config = dict(
    n_layer=12,
    d_model=256,
    n_experts=128,
    experts_per_token=8,
    d_expert=32,
    d_shared_expert=64,
    activation='glu',
    moe_layers=[0, 1, 2, 3, 4, 5, 6, 7, 8, 9, 10, 11],
    router_score='softmax',
    normalize_top_k=True,
    routed_scale=1.0,
    balance_loss=0.0198,
    balance_bias=False,
    router_bias=True,
    init_std_router=0.00991,
    lr_router=0.00069,
    vocab_size=16384,
    norm='rmsnorm',
    norm_eps=1e-05,
    tie_embeddings=True,
    optimizer='soap_variant',
    lr=0.00109,
    beta1=0.95,
    beta2=0.95,
    batch_tokens=[16384, 32768, 65536],
    seq_len=512,
    train_tokens=237300000,
    steps=6327,
    dataset='wikipedia_en',
)
Below are experts of layer 5 (counted from 0) of a mixture-of-experts language model. Rows are named router (the router's row for the expert), gate (a neuron's input weights, with its number), up (a neuron's input weights, with its number) and show model dimensions 0-255. Each number is 128 + 32 x the weight over its row's rms, rounded and kept within 0 to 255.
After each expert's rows: a language model's description of what the expert responds to. This comes from a sample of Wikipedia text that the model never trained on.

# expert 21
router [126 157 115 174 107 147 137 171 156 118 117 163 100 123 165 156  89 116 142  86 104 103 173 127 179  76 135 154 173 149 161 184 107 146 147 146 111 142  99 121 163  91 114 176 161 106 131 101  96 159 157 136 185 102 107 128 126 151  90 162 114 206 144 116 160  97 155 157 176  83 105  77  82 132 117 200 120 111 138 122 125  68 165  96 173 109  83  56 126 130 157  84 124  81 147 130  65 180 181 119 120  82  76 138  96 109 140  83 159 171 103 194 113 147 117 194  94 148 136 139  91 170 131  52  74 165 179  90 129 182 140 135 161  81 113 119  86  90 165  96 181 118  74 120 147  65 143 157 151 144 116 117 151 145 184  86 134 113 140 100  92 152 123 101  82 132 151 108 135 147 112  91 156 138 132 120 123 147 102 114 151 130  98 133 168  99 102 139 130 117 176  81 105 108 124 140 195 110 112 118 118 183 154 162  85  94 142 117  97 159  99 117 109 163  93 121 181 117  86 167  98 161 110 176 105 175 157 170  86 116 144 167 153 134  62 165 139 126 158 130  89 157 116  95  91 149 178  95 144 142 156 109 150 137  70 163]
gate0 [150 154 169 117 121 121 103 154 139 148 112  96 156  77 122  81 117 157 118 139 138 116  95  88 110 164 144 136 124 169  64 145 131 148 156 128 113  94 109 183 187 172 108 130 113  99  97 132  86 117 156  92 144 190 144 102 136 130 166 180 149 225  94 195  99  99  70 145  93 156 104 150 158 162 112  97 130  98 112 110 151 130 122 197 103 132 175 132 133 142 111 190 113 108  76  88 154  99 138 108 189  54  95 117 133  91 162 158 144 123 123 125 135 136 147  55 149 124 134 117 128 107 164 156 100 128 144 115 108 160  74 113  62 138 144 102 161 176 116  59 193 109 127  98 138 101  50 132 120  76  79 166 115 148 100 162 142 146 153 117 126 116 126 137 107 120 108 116 166  66 204 130  93 164 165  79 150 145 150  81  81 114  84 112 103 148  93 121  91  94 146 123 104 136  91 165 120 132 152 139  86 120 123 138 204 100 172 167 163 123 167 142 103  62 137  74  80 118 113 124 136 110 108 136 172 124 172 180 189 108  68 144 124  73 115 147 147 140 139 112 159 143 194 135 162 152 135 152 142 175 149 115 132 194 152 142]
up0 [122 120 117 137 143 155 148  90 130 125 152 145 125  76 112 115 123  34 173 136 156 101 152 136 188 172 170  89 123  35 141 137 137 135  96 155 176  71 119  70 186 159 186 114 133 132 159 138 139 175 144 141 148 132  87 110 138  80 183 151 151 119  86 118  87 142 126 118 136 147  89  87 115  91 132 149 148 131 109 120 173 144 170  75 160  88 128 140 123 137  76 178 104  97 183 122 111 119  93 107 125 159 121 113 182 169 119 173 121 137 106 152  87 105  88 188 121 105 115 106 132 130 101 108 150 100 107  91 170 108 162  82 137  73 114 184  42 115 153 169 110 193 129 181 131 131 141 124 113 126 183 111 121  93 208  98 119 127 145 128 227 137 107 117 185 117 110 182 119 127  97 169 143 149 160 159 123  76 128 146 104 157 138 159 124 163 110 200  86 144 130 147 140 139 133  90 112  86 150  73 144 128  94 100  86 119 120 117  63  88  95  99 198 190 143 153 132 112 137 102  48 106 131 118  78 162 105 157  92 119 179  84 117  78 130 133 130 115 148 149 148  95 119 160 100 141 123 137 142 123 154 144  97 110  75 120]
Description: Table cell pipes

# expert 7
router [131 123 115  38 158 118 186  56 103 144 178 132 183  82 154 108  88 108 115 146 112  85 158 115 100 137 130 127 103  76 127 170 136 130 137 116 130 156 206 173 184 145 109  87 102  89 197 106 143 124  95 124 115 130 131 133 127 107 124 145 153 103 153 102 116  91 103  92 162 177  94  97 156 148 116  87 154 100 170 151 216 142 118 148 142 133 123 145 152 132 170 167 124 192 147 137  92 167 157 180 112  97 151  94 125 195 152 102 163 129  60  99 170 106  91 160  88 122 104 122 109 118 110 183 172 123 114 169 124 137 156 139 128 138  85 110 164  76  71 115 150 130 138 198 156  84 174  88 133 138 153  95 150  64 156 127 148 154  96 156 130  80 159 102 175 150 112 158 114 154  83 180 125 124 125 139 104 134  56 151  70 131 144  94 128  72 156 164 186 101 149  91 150 118  82 112  98  90  91 112 136 156  74 114 120  89 111 101 107 113 165 113 194 113 178 116 142 182 159 123 128 141 138 111 132  84 152 121 106 183 120 122 186  79 153 124 100 127 129 151 146  88 191 157 158 114  70 143 131 145  97  95  82 108 143 127]
gate0 [178 146 122 120 162 128 117 121  99 150  86 117 197 125 135 148 124 138 128 150 145 130 148 129  76 176 137  75 136 154  89 162 117 107 112 155 155 168 176 199 118 107 118 109  99  81 172 185 102 141 109 124  86 147 138 144 125 151 166 211  98 158 128 168 146 116 106  86 129 126  78 163 126  62  92 143 126 129 123 135 165 138 116 197 129 161 146 202  68 120 126 126  90 128 120 130  91 132 141 139 156 140 116 207 128 123 115  99 139 112 103 141 148  90 101 143 128 135 122  85  90  89 164 174 114 139 135  78 165 150 155 113 115  86 111 141 153 104 111  92 132 171 139 137  88  97 140 110 161 113 102 158 113 105 145 141 146 133 162 157  14  81 154 101 202  83  85 117  78  84 138 156 109  71 138 133  45 114 155  87 153  70 146 121 114 133 145  97 135 107 147 129 103 198 143 122 147  87 137 110  78 108  90  93 151 133 149 166 106 163 166 143 102  91 220 178 113 136 140  97 174  84 130  89  93 158 139 173  98 100 147 134 158 122 191 177  66  98 185 116 141 107 123 169 140 149 153 124 173 161  94 101 109 181 130 128]
up0 [125 155 101 130  86 113 123 144 136 157 105 133 146 151  98  81 137 129 119  70 151 146 112 135 126 101 128 105 149 163 115 129 136 181 223 129  91  91 122 116  61 136 151 130 155 171  78  41 105 122 138 171 147 169 154 170 112 168 129  99 158 104 111 148 108 177  83 182 142  89 106 144  87 110 116 123  94 166 105 115  83  82 141 128 118 199 118 110 145 122 138 149 165 137 148 113 165 105 123 146 119 151 133 131 157  66 126 154 118 125 126 125  79 133 155 102 136 101 138 180 140  91 118 109 111 165 114 154 171 144 149 104 115  40 148 146  65 172 162 149  96 108 171 111  82 118  92 171 142 107  86 151 208 131 101  99 220 147 128 136 119  98 128 150  59 166 152 137 146  47 138 132 122 151 158  73 146 169 195 189  95 106 123 153  94 153 107 108  90 155 140 110 139 135 176 130 122 118 118 144 130 112 106 144 183 157 139 121 162 166 113 193 133  90 102 187 161 123 189 110 105 118 111 131 164 109 104 170  53  94 111 154  92 147 114 127 143 112 102  86 120 178 114 151 164 131 182  84 156 176 192 137 162 109 179 173]
Description: Dates and time spans

# expert 41
router [126 124 144 122  96 155 122 177 165 142 118 109 141  69 123 102  76 154 129  45 142 147 170 150 111  96 164 188 108 164  82 124 165 169 131  87 144  54  81 167 155 147  69 158 146  92 183 128 103 119 132 131  91  67 185 144 123 125 104 132 193 181 151 161  75 156 170 169 120 111 150 129 124 159 124 158 195 156 140 159 146  97 161 103  95 201 111 129 116 134 129 113 161 170 110 129 158 125  62  72 166 145 199 158  94 155  75 116 113 122 179 108  86 171 130 158 187  91 182 113 161  98 162 133 168 104 158  95 147 124 141 121 111 140  86 114 100 134 130 135  67 119  82 119 150 140  72 148 136 168 139 109  46  79 145 152 177 186 157 111  93 140  96  88 121 113  79 138 198 157 113 142 106 150 125  94 128 140 177 191 136 151 103 140 147  99  73 140 160 134 138 118  89 158 112 129 131 113 167 101  97 123 116 125 150 146 144 135  92 159 138 133 159 134  64 171 130 201 114 128  99 104 155 138  82 128  99 150  83  99 112 165  80 119 119 158 132 126 133 155  66 170  75 137 143 137  96 134 119 160 161 144 122 145 126 160]
gate0 [167  99 173  94 148 153  98  69 116 107 132 100 102 108 102 173 129 121 137  89 115 171 101 142 141 173 159 117 135 181 175  75  37 162 120 136 166 114 166 159 166 170  98 108 101 155 107  99 134 149 120 136 157 114 144 127 137 127  88 202 170 177  82  43 115 109 153  63 116 129 150 127 118 175 144  96 111 131  89 123 122 186 172 162 132 151 151  99 167 161 147 156 172 115 122 133 149 156 157  85  55  94 162 124  80 158 133 124  62 159 148 146 140 200 128 141 147 115 110 153 137 155 114  72 135 140 158  74 134 166 123  77 109  96  95  79 131 121 136  93  84 120 124 125 187 104 120 101  39  98 104 120 145 107 163 128 149 119 164 107 125 150  60  89 180 106  76  98 163 140 116 175 138 151 107 121 172 124 142 150 138 119 100  91 132  98 144 156 210  80 106 108 147 104 139 162 103 107 132  92 109 120 122 175 163 137 162 102 143 126 124 109 144 136 158  90 102  89  90  84 122 174 134 105 132 133 157 121 123 116  97 101 120 164  74 147 140 218  92  98 100 115  70 144 174 106 101 189 107  86 103  94 155 136  76 118]
up0 [113 114  92  87 122  88 161 145 137 147 138 178 110 101 124 152 186  90  89 137 202  60 175  68 146 120 120 132 158 133 157 138 138  62 162  96 157 148 137 140  94 145 108 162  90 102 127 143  85 110 154  56 119 149 109 127  81 105 177  91 115  83 135 202 119 168 174 155 125 101 152 162 152 123 114 135 129 136 122 160 158 114 187 172 161 113 149 151 105 171 129 114 107 126 134 121 157 119  84 119 140 136 219 145 108 195 105 135 107 159 125 128 166  99 110  98 172 117 149 127 127 128 167 163 123 113 132 112 133 151 104 167 173 154 103 106 207 120 143 146 154 118 124  95 143 164  68 119 115 174  82 205 137 138  88 118  83 114 151 181 122  67 150 138  94 115 177 180 122 175 108 127  83 100 161 123  75 113 182 157 104 137 139 129 165 128  66 147  35 139 121 146  85 192 177 172 153 154 127 143 135 141 167  92 109 132 121 195 132 100 155 169 144 101 121 119 183  99 127 130  99 136 167 138 146 183 130 143 121 119 148 108  92  78 178  88 126 119 117 118 164 173 106 128  51 127  89  76  86  89 135 157 139 164 129 150]
Description: English first names

# expert 51
router [174  73 150 142  83 150  88 173 132 121  88  78  99 147 135 119 166 164 184 116 143 136 144 158  99 132 160 166 189 146 167 120 131  78  90  94 129 170 148  86 146  86  69 107 150 148 168 156 183 143 121 137 102 131 143 133  99  91 180 147 124 117 155 105 138 113  70 165  62 106 100 150  80 162 124 173  92  62  92 128 116 105 120 128 110 105 169 110 133  97 153 154 145 177  90 134 109 147 112 151  75 190 111 155 105 114 127 124  52 102 134 122 140 126 171 134 126 143 127  80 123 152 107 180 112 141 123 123 107 150 116  82  85 146 163 113  99 129  77 136 157 127  87 116 150  36 135  92 151 145 111 115  76 163 138 128  86 127 171  79 152 166 151 199 129 140 130 139 143 108 148 135 134 122 207 146 190 136 125  98 151 153 144 156  74 190 136 150 155 172 128  74 115 104 116 127 156 120 158 151 101 155 109 133 116 130 120 178  90 176 135 143 115 130 195  71 172  74 157 123 155 112 109 153 126 119  50 130 107 101 157 166 134 168 193 133  97  86 117 129  47  90  78 115 106 167 111 104 165 139  86 192 131 116  71 125]
gate0 [144 139  99 132 134  64  82 148 140 137 121  99 136  90 113 119 111 149 148 111  83 151 133  99 113 129 201 151 224 139 173 149 156 187 107  37 193 111  64 131 167 112  41 105 132 157 176 102 122 120  65 174 142 172 155  94 148 123 155 135  88 150 178 111 122 103 137 155 142 120 109 161 169 134 123 154 184 104 143 138 159 149 169  77  57 160 177 165 131 179 120 161 121 105 140 118 202 118 149 130 107 106 170  67 117  88 105 183 144 121  65 118 104 123 116 196 133 148 160 103  72 188 157 190 161 147 154 165 119 154 154 116 101  97 126  88 130  90 131 163 153 128 122 141 121 111  70 130 117 109 102 193  41 131 166 113  81 150 106 110 185 110 121 108 106 109 141 133 194 136 115 141 143 108 124  81 158 139 149 102  81  84 152 163 135 105 134 128 140 113 184 130 156 113 143 144 133 103 100 148 143 168 126 157 204 139 130 104 128 158  86 162 149 131 122 153  94  94 171  74 129  87 166 113 115  85 139 150 120 133 126  58 131 144 135 125 154 133 105 144 127 110 112 107 165 145 152 146  93 154 108  98 101 167 106 158]
up0 [115 121 146 108 131 157 162 121 114 136 101 162 130 142 173 154 153 128 134 105 143  99 144 145 123 141  77  80  49 166 136 105 127  85 157 208  77 146 205 112  85 150 177 162 111 113 129 140 162 115 176 116 121  75  77 158  76 155 128  95 150  72 126 171 104 137 130  94 111 135 136 140  40  76 117 116  93 113  93 116 107 113  99 152 187 158  68  72 109 129 152 111 183 201 107 162 123  94 107 105 196 155  79 170 115 160 167  93  98 154 165 139 152 110 102 106 127 148 129 135 191  62 109  62 100  94 179 119 137  80 131 131 132 199 136 156 156 146 137 121  85 152 118 161 144 121 162 130 106 138 139 120 196 140  86 145 128 102 131 160 118 138  97 144 134 159  93 141 118 181 123 105 104 112 124 160 107  76 108 188 174 155  80 104 143 165 115  90 134 115  67 125  88 161 111  76  85 167 109 145 130 114 129  57 121  76 119 151  91 132 176 102 119 106 125 131 189 136  90 157 147 154  75 135 126 196 117 111 154 125 145 169 125 129 131 124 133 117 164 100 142 176 110 133  67  79  89 133 155 106 151 171 139 109 168  89]
Description: Word starts in tables

# expert 36
router [ 28  91 100 175 194 217  52 195 148 199 130 177 149 115 122 147 113 125 199 109 120 162 175 136 148 170 116 200 135 164 135 145 119 132  91 157 193 136 146  46 130 132 131 133 125 147  84  94 116 155  75 158 101 142 144  86 144 154 122 147 140 117 142 137 122 103 157 131 127  92 111 113 162 118 108 138 107  88 106 124 119 103 145 110 107  79  96 158 156 150 143 138 155 174 149 134 147  84 138 112 161 119 141 123  87 155 178 176 122 157 125  91  99  98 162 164  95 149 162 125 115 115 106  88  95 109 154 127 130 116 168 106 102 113 111 106 161 149 114 143 194 184  94 185 158 115 176 111 113 140 118 121 146 136 146 107 155 141 177  99 131 157 111  93 136 182  77 161 131  67  42 137 102 181 125  87  73 118 109 126 186 135 126 162 161 144 168 144 182  96  42 116 119 176 125  90  83 141 102  95 140  82  99 116 127  65 150 125 128 132 132  98  94 131  80 139 198 153 137 112 128 175 116 141 146 140 114 155 137 141 192 114 150 114 141  98 120 150 137 179 128 141  99 152 107 131 151 134 118  98  45 100 136 111 170 118]
gate0 [140 130  55  59 108 144 164 123  97 130 192 172 119 104 136 162 119 127 108 154 140 140 159 144 165  71  73 178 108 122 159 125  91  77 112 106 141 142  83 138 106 136  82 121 137 131 134 108 121  90  94 124 130 163 121  73 104 111 140  76  88  78 154 116 137 158 159 137 133 117 122  88 142 195 181 154 197 148 116 125 119 107 133 144 124  58 115 160 166 133 135  57 121  89 162 151  99 122 144 104  88  92 122 100 122 188 115 105 110 109 115 111 171 162 130 136 109 102 122  79  77 150 172 149 159 162 125  91  63 146 183 187 154 115  95 137 138 124 128 172 175 163 150 179 116 126 113 161  30 146 126 134 122 152  95 139 153  65  93 158 120  90 128 164 140 153  78 130 164 178  87  66 109 137 121 114 189 128 140 101 132 140 158 166  92 113 104 116 132 206 143 106 108  93 115 100 166 164 104 160 131 107  89 186  97 159 118 153 140 157 113 172 129 156 103 170 134  68 130 162 147 125 145 104 130  92 163 116 130 137 107 146  74 127 124  79 196 112 100  92 157 104 135 142 117 119 147  85  67 215  78 190 106 114 132  95]
up0 [115 174  60  71 107 172 128 169  83  97 164 133 114 143 101 137  87 111  85 134 152 107 102 137 154  88  32 112  79 121 117 134 112  95 129 143 120 166 164 129 165 137 133 110 111  84  75  81 123 123 125 124 175 107 168 150 135  75 120 141  68  64 172 113 197 138 119 100 185 142 137 123 109 182 197 134 170 144 129 125 134 151 165 117 168 106 136 123 175 128 216  58 108 154 178 115  68 164 164 110 107 116  66 110 166 170 149 108 168 114  85 125 203 134 143 147  92 161 145 130  85 107 144 156 154 120 138 138 126 150 120 136 161 148 125 118 161 160 138 150 121 194 163 114 172 127 100 166 109 111 107 151 171 158 138 181 108 100 159 123 101 120 158 176 158 136  98 163 148 134  98 101 176 147 139 112 147  91 114  85 134 151 155 133 142  87 133 147 100 169 119  92 133 133 138 118 163 162 121 178 133 108  86 165 126 163 100  96 115 140 158 180 153 131 126 141  98 100 173 166 168 174 130 169 123 133 169 103 128 182 136 141 112 133 161  88 182 116 141 159 177 109 135 168 159 132 203  95  68 195  55 123 141  95 127  76]
Description: Table separators and dates

# expert 47
router [171 124 140 150 134 132 127  89 146 146 126 155  86  86 160 145  95 120  92 131 126  97 106 157 107  98 183 156  86 122  84  88 158 141 100 124  92 153 179 113 124 152 156 163 162  98 132 139 162 144  71 136 139 146 119 134 113 159 169 156  68 128 148 202 107 100 100 115 163  91  82 114  72 139 120 188 145 168 118 111 131 122 114 184 110  58 157 151 153  93 180 123 102 126  77 108  91 158 118 157 149 145 158 182 193 153 144 175 134 161  63  95 149 126 112  77  87  70 135 136 155 154  78 211 101 104 103  99  91  90 152 147 118  95 136 132 103 141 128  80 104 102  59 158  75 113 101 157 121 144 135  78 189 130 147 136 153 148 125 119 116 148 127 150 185 188 153 102 124 107  76 127 168  91 133 120 163  86 138 171 188 128 102 151 164  65 126  88 177 152 134  68 141 142 149 133 124 143 113 174 150 132 171 108 139 124 132 166 113 103  86  95 106 113 137  98  65 179 123 141 181 100 132 111 111 171 111 129 123 135 209 180 143 158 186 152 101 116 150  86  84  99 168 207 148 120 127 136  91 109 160 116  86  78 149 128]
gate0 [153 175 111 133 156 108 150 170  97 142  99 113 168 121 137 117  66 151 118 101 144 191 103 144 137 100 147 115 132 127 156 169 165 131 148 141 136 126  89 169 154 131 110 200  87 157  69 151 113 177  46 118 131 147 126 151 114 120 112 133 139 132 151 162 101 175 120 196 116 132 146 181 126 157 159  97 112 147 108 107 108 171  89 151 159  96 171  99 103 167  87  54 109 160 143  65 159  84  89 153 132 166 182 152 116 128  83 146 112 138 167  81 117 119  53 103 157 143 211 104 163 132 138 151 114 145 120 108 196 133 153 149 107 110 134 105 127 121 140 115 109 174  74  79  72 129 119 160  65 168 180  69 161 126 106 150 111 130 170 149 118  88 116 176  99 138 150 104 128 140  72 171  98 178 129 155 146 129 164 114 151  27 120 174 126 169 141  65 135 132 122 105 156 157 134 143  88 118  74 162 162 183 190 129 116 133 163 189 114 126 107 131 131 130  90 202 118 103 166 129 137 121 111 122 137 105 135 149 163 100 136 175 162 163 181 129 167  70 108 102 115 121  64 110  80 126 157 116  78 146 174 135 133 110 124 147]
up0 [162 151 104 142 124 149 145 181 104 119 113 129 120 138  74 116  97 123 108  75 138 128 112 145 147  76 187 135 112 135 169 176 157  89 121 143 167 156  59 126 184 155 112 186 117 161 110 163 141 154 112 144 150 143 127 119 123 139 117 184 134 101 114 185 102 138  77 143 114  91 164 169 118 178 141 104  83 165  84  87 101 119 121 147 153 120 122 140 136 108 105 107  65 139 145  41 127  67  75 120 130 174 165 118 122 144  59 190 108 153 143  84 148  80  66 112 143 118 170 121 180 111  91 172 111 148 108 114 161  94 150 131 129  84 139 108 126 124 131  97 140 128 118  69  69 129 114 162 132 190 190  53 141 124 169 122  98 149 124 104 125 119 108 141 140 173 103 110 135 178 102 146 110 166 144 158 157  97 130 101 151  87 118 158 128 132 144  84 134  93  97 124 164  96 145 110  83 185  58 152 158 156 180 141  91 160 170 192 109 105 106  53 186 168  90 177 147  79 108  69 162 124 122 161 131 141 193 149 154  98 112 117 149 187 161  93 185  80 128 117 100 116  69 128  93 123 161 122 130 112 159 157  86 130  97 124]
Description: Ordinals and rankings

# expert 12
router [113 107 170 151 141 163  90 182 165 103 111 123  98 140 160 129 177 147 150 126 167  98 185 126 109  98 100 153 113 123  60  56 138 119  86 171 131 166 152 120 121 138 134 136 110 119 148 111 145 112 167 146  62 132 139 110 113 135 125 151  91  60 127  75  84  91 144  88  92 140 110 173 119 102 113 154 120 189 149 110  92 142 130 147  90  96 102 116 166 103 174 125 173 164 128  56  92 138  82 135  99 153 204  78 135 155  92 192 101 164 126 153 148  93 175  88 136  90 118 170  71 104 126 200 159 100 106 154 112 140 113  64  81  99 152 161 130 120 109 113 146 147 155  78 146 113  75 107 120  89  95 105 155 156 124 127 138 161  94  53 158 159  98 103 124 104 172 184  98 140 139 153  64 129 156 193  90 129 144 131 130 139 148  69 102 168 105 116 122  86 100 118  90 100 118  76 121 199 123 114 139  94  74  92 127 101 149 142  92 118 103 104 124 150 131  84 147  98 101 126  71 156 127 108 132 104  83  58 139  99 173 128 114 180 160  83 122 178 145 159 142  96 162  78 102 190 139 143 187  99 110 146 101 142 111 152]
gate0 [168 129 138  86  83 103 121 122 150 123 138  84 136 139 116  85 185  73 140  96  86 147 115  74 100 148  68 122 108 178 136 131 117 158 156 122 109 117 115 146  69  66 132 120 126 163 109 103 125 132  47 114  97 127 153 111 179  80 107 137 176 134 142 100 125 100 149 139 125 212 134 143 165 145 188 163 112 111 113  95 154 155 127  68 106 172 110 150 100 146 108 191 149 108 142 141 119 121 171  62 166  82  90 123 156 110  91  80 184 143 105 146 150 118 132  90 102 104  89 146 142 127 120  96 168 198 171 142 123 144 118 112 102 155  63  84 144  96  42 106  96  89 161 124 118 118 150 100 142  67 128 103 143 136  59  98 122  89 118 129 106 144 168 100 139 113  96 110 147 106 133 140 125 151 106 111 120 192  98 192  65 135 164 132  97 136 131 146 178 127 140 100 155  95 144 110  68 125 121 118 143 111 127 198 119 137 129  69 188 105 154 116 138 179 153 132 106 154 145 111 149 124 102 112 119 138 152 129  42 209 137  99  67 110  76 114 112 108 128 109 174 117 110 124 203 116 128 190 143 176 135 104 103 134 106  50]
up0 [209 113 127 137  99 165 113 143 126  91  96  93 117 117 129 127 122 159 135  94  72 166 112 121  87 133  95 153 155 121  53 148 155 149 131 169  72  86 138 165 152 117 127 110 157 170 113  95  76 161  95 134 102  73 173 132 157 155  96 123 147 102 100 166 109 174 124 138 144  85  91 139 185 134 118 171 157 109 133 121 125 139 136  87  55 130 150  88 115 115  94 120 132 135 151 141 157  87 145 184 126 154  92  93  63 184 126  84 190 199 122 143 142 111 139  83 124  75 115 162 133 106 117  70 112 134  68 122 139  44 114 139  85 243 109 130 140 104 101  72 120  63 116  81 148  92 139 144 120 108 119  91 148 133 119 162 110 168 186 129 156 164 119 120 141  80 118 142  92 103 114 149 129 136 164 138 150 142 165 145 126 163  89  92 117 172  69  82 152  96  83  82 126 130 119 166 136 145 184 125 104  95 144 158  89 162 121 113 151 141  75  95  86 122 100 148  87 143 126  83 132 133 133  64 122  61 121  95 119 125 127 155  94 108 178 112 110  58 106 135 172 147 106  86 140 127 153 115 120 171 216 113 153 167 141 140]
Description: Table cell values

# expert 59
router [153 170 130  78 132 130 169 105 167 114  77  83 103 126 167 133  63 161 102 167 126 111 139 146 135 129  71 101 113 106 109 152 176  45 120 175 107 122 142 148 175  89 117 141 118 112 182 138 111 147 128  82 119  91  94 103 167 160  37 122 113 164 184 146  94  77 108  53 155 162 142  98 126 169 121 104 166 158 125  91 152 145 174 161 145 155 171 164 120 187 172 140 190 164 129 157 105 183 125 133 174  78 120 113  76 165 122 113  68 150  79 167 169 104 105 144  75 155 170 108 119 142 114 168 179 132 139 114 123 131 116 115 126 156  98 180 110  78 138 191 115 184 155 161 123  95 173 160 165 164 146 126 144  69 143 100  83  89 157 164 121 137 148 125 158 120 104 162 156 157 126 162 100 114 125 152  81  64  99 123 169 165  92 113  77  73 160 134 170 139 137 113 132 151  79 143  96 161  96 139 155 157  95 176 139 130 147  91 103  92 127 171 169 120  98 134 153 190 154 141 126 121 137  77 132 144 106 165  89 163 126 152 124 134 185 155 100  72 115  97 130 142 161 128 116 117 112 133 133 129  75 177  72 107 121  85]
gate0 [118 133  74  77 173 115 158 104 116 148 175 147 203  90 103 151 107 144 181 150 113  92  94 118 128  99 141 146 161 192 119 130  80 131 140 168 110 105 142 134  70  88 145 147  79 190  52 148 131 132  85 167 110 185 133 118 141 107 107 145 111  98 131 124 169 128 119 105  90 129  60 132 161 118 122 162 108 141 122 124 125 159 158  74  61 165 116 184 116  94 133 186  63 156 107 140  94 133  98 103 155 106 102 150 172 126 174 144 128 146  85 146 151 139 140 156 166 132  81  61 115 152 153  58 176 163 144 155 139  86 163 144 115 142 107 136 147 140  84 103  53 134 163 160 143 122 108 143  87  87  91  73 125 176 111 147 156 132 137 200 112  96 174 134 113 159  95 165 133 108 159 150 175  66 129 144 145 138 113 167 147 151 136  93 102 120 121 108 174  70  86 112 170 119 105  64 107 106 135  93 106 135 162 125 107 178 170 169 130 176 157  93  80  71 149 158 136 188 150 146 124  87 133 132 120 157 146 128  89 111 137 165 165 104 162 131 118 170 117 119 180 139 101 127 130 138 201 126 116 203 164  94 159 169  98 160]
up0 [132 157 125 168  92 109 133  73 113 117 194 121 208 124 169 168  89 157 101 102 149  79 127 178 185 171 124 123 130 141 132 160 135  73 155  91 141 110 185 163 119  93 139  94 102 109 105 161 100 102 137 169 145 132 105 152 148 161 121 107 162 170 160 139 191  98 134 109 147 124 112 106 135 123 150  98 140 122  99  99 177 129 131 105 158 151  99 144  83 172 132 172 182 146 117 136 146 139  96  92 120 113  50 177 159  90 170  97 124 114  65 147 114 139  56 145 119 145 105  89 149 114 146 107 168 130 161 150 131 124 116 128 174 157 128 154  85 121 136 149 138 117  98 157  91 152 144 202 131 167 137 106 132 107 173 124 141 128 137 185 168 114 144 111 130 137  95 200 144 112 176 136 150 120 118  60 124  91 128 144 110 171 140 179 102  47 103 160 125  87 116  71 187 170 141  92 140 118 208  66 129 137 167 139 160  76 100 111 127 182 151 189 120 107 106 143 122 185 109 165 137 102 122 125 109 194  90 131  94 128 117 136 109 100 154 140 101 147 164 135 165  81 131 162 188 102 161 140 208 204 126  86 114 174 134 179]
Description: Commas in numbers, clauses

# expert 33
router [143 146 130 113  98 133 133 148 142 141 160 154 126  83  89 112  89 130 137  65 177 105 104  83 143 175 175 115 119 159 132 169  79 123 124 103 111  99 112 154 112 166  35 141 123 103 135 175 125 102 135  40 115 147 195 141 144  91 170 125 216 166 131 142 101  87 160 162 131 107 187 117 100 159  78 162 156 119 112 116 152 118 106 182 116 191 179 129  98 149 120 154 156 144 108 118  93  94 141  88 165  89 186 169  48 176  93 131 103 146 150 135 121 100 143 119 176  71 129 140 150 144 154 135 142 135 156 124 178 206 132 111 121 142  98  93  83 171 170 115 128  63  98 111 154 163  93 119 113 153  80  98  25 108 131  97  85 152 129 131 100  97 143 101 134 129 127 118 131 120 166 185  39 152 134 134 213 111 167 182 145 131 138 131 118 150 158 138 133 123 147 116 149 159 144 157 128 117 134  83  86 172 111 142 148 156 128 119 131 156 150 119 154  83 128 164 105 147 112 121  91 143 142  95 140 131 131 127 109  70  83 117 129 135 102  94 152 111 179  95 111 146 130 124 124 126 113  77 117 211 136 165 133 145 151 219]
gate0 [133 151 124 151 142 110 121 108 113  85 130 117 147 115 117 127 140 116  84 129 132 171 143 139 159 145 141 167 150 117 178 104 100 155 159  60 102  64 113 102 130 145 159 130  79 175 115  87 111 165 150 118  84 111  95 139 169 162  68 142 142 108 190  88 143 178  87 129 134 173  95 153 116 107 133  80 109 131  90 176 131 150 121 194 176 164 112 115 151 120 171 119 172  89 154 112 151 179 154 172  30 149 148 121 169 124 182 117  76  85 159 141 104 137  97 163  88 142 118 195 166  45 123 153 131 146 135 179 199 140 107  86 191 150 125 187 142  74 119 145 143 126 147  90 112  68 133 146 134 161 145 119 113 122 126 137 192 149  90 142 100 105 185 154 139 141 122 161 160 137 159 173 122 223 117 160 104  97 154 125  94  70  59 174 153 102  78 106 128 137 119 170 123 187 102 140 123 164 140 116 104  82 122 121 124  96 110 108 142 122 141 154 124 140 127 177 138 133 152 114 132 145 150 131 164 107 159  96 189  83 163 136 135  69  48  96 134 116  85 127 152 138 110 190 144 151  93 124 117 146 161 115  96 162 167  75]
up0 [106 114  95  75 134 140 175 119 124 166 153 118 153 134 178 143 107 141 122 154 140 130 140 123 146 142 121 162  93 162 122 148 160 123 128 181 181 198 140 177  64  82 134 111 139  83 123 132 127 117 120 147 175  84 111  85 102 106 154  89  91 114  85 165 128 129 166 128 120 119 139  76 108  65 150 139 147 140 155 108 165  87 175  89 106  73 128 134  95 175 122  80  70 147 183 100 114  45  97  98 180 171  73  91 118 149 106 159 143 145  51 130 128  58 102  96 118 106 133  32  97 176 149 123 145 109 137 102  88 112 184 215 106 101 147  77 147 141 127 104 109 150  99 193 164 134 149 130 116 135 121 146 169 143 110 107  72 116 146 149 166 123  70 114  96 103 164 155 103 164  80  72 136  80 137 104  63 142  81 157 142 143 141 119 156 127 157 149 187 119 156 131 121  80 135 129 125 117  88 153 197 143 129 124  96 109 138 161  99 145 102 150 128 122 145  93 125 157 121 195 145  87  75 125 100 166 137 156  79 174 127 151 127 134 186 138 122 134 133 192 135 110 133  68 101  80 159 125 152 155  95 134 127  68 117 152]
Description: Given names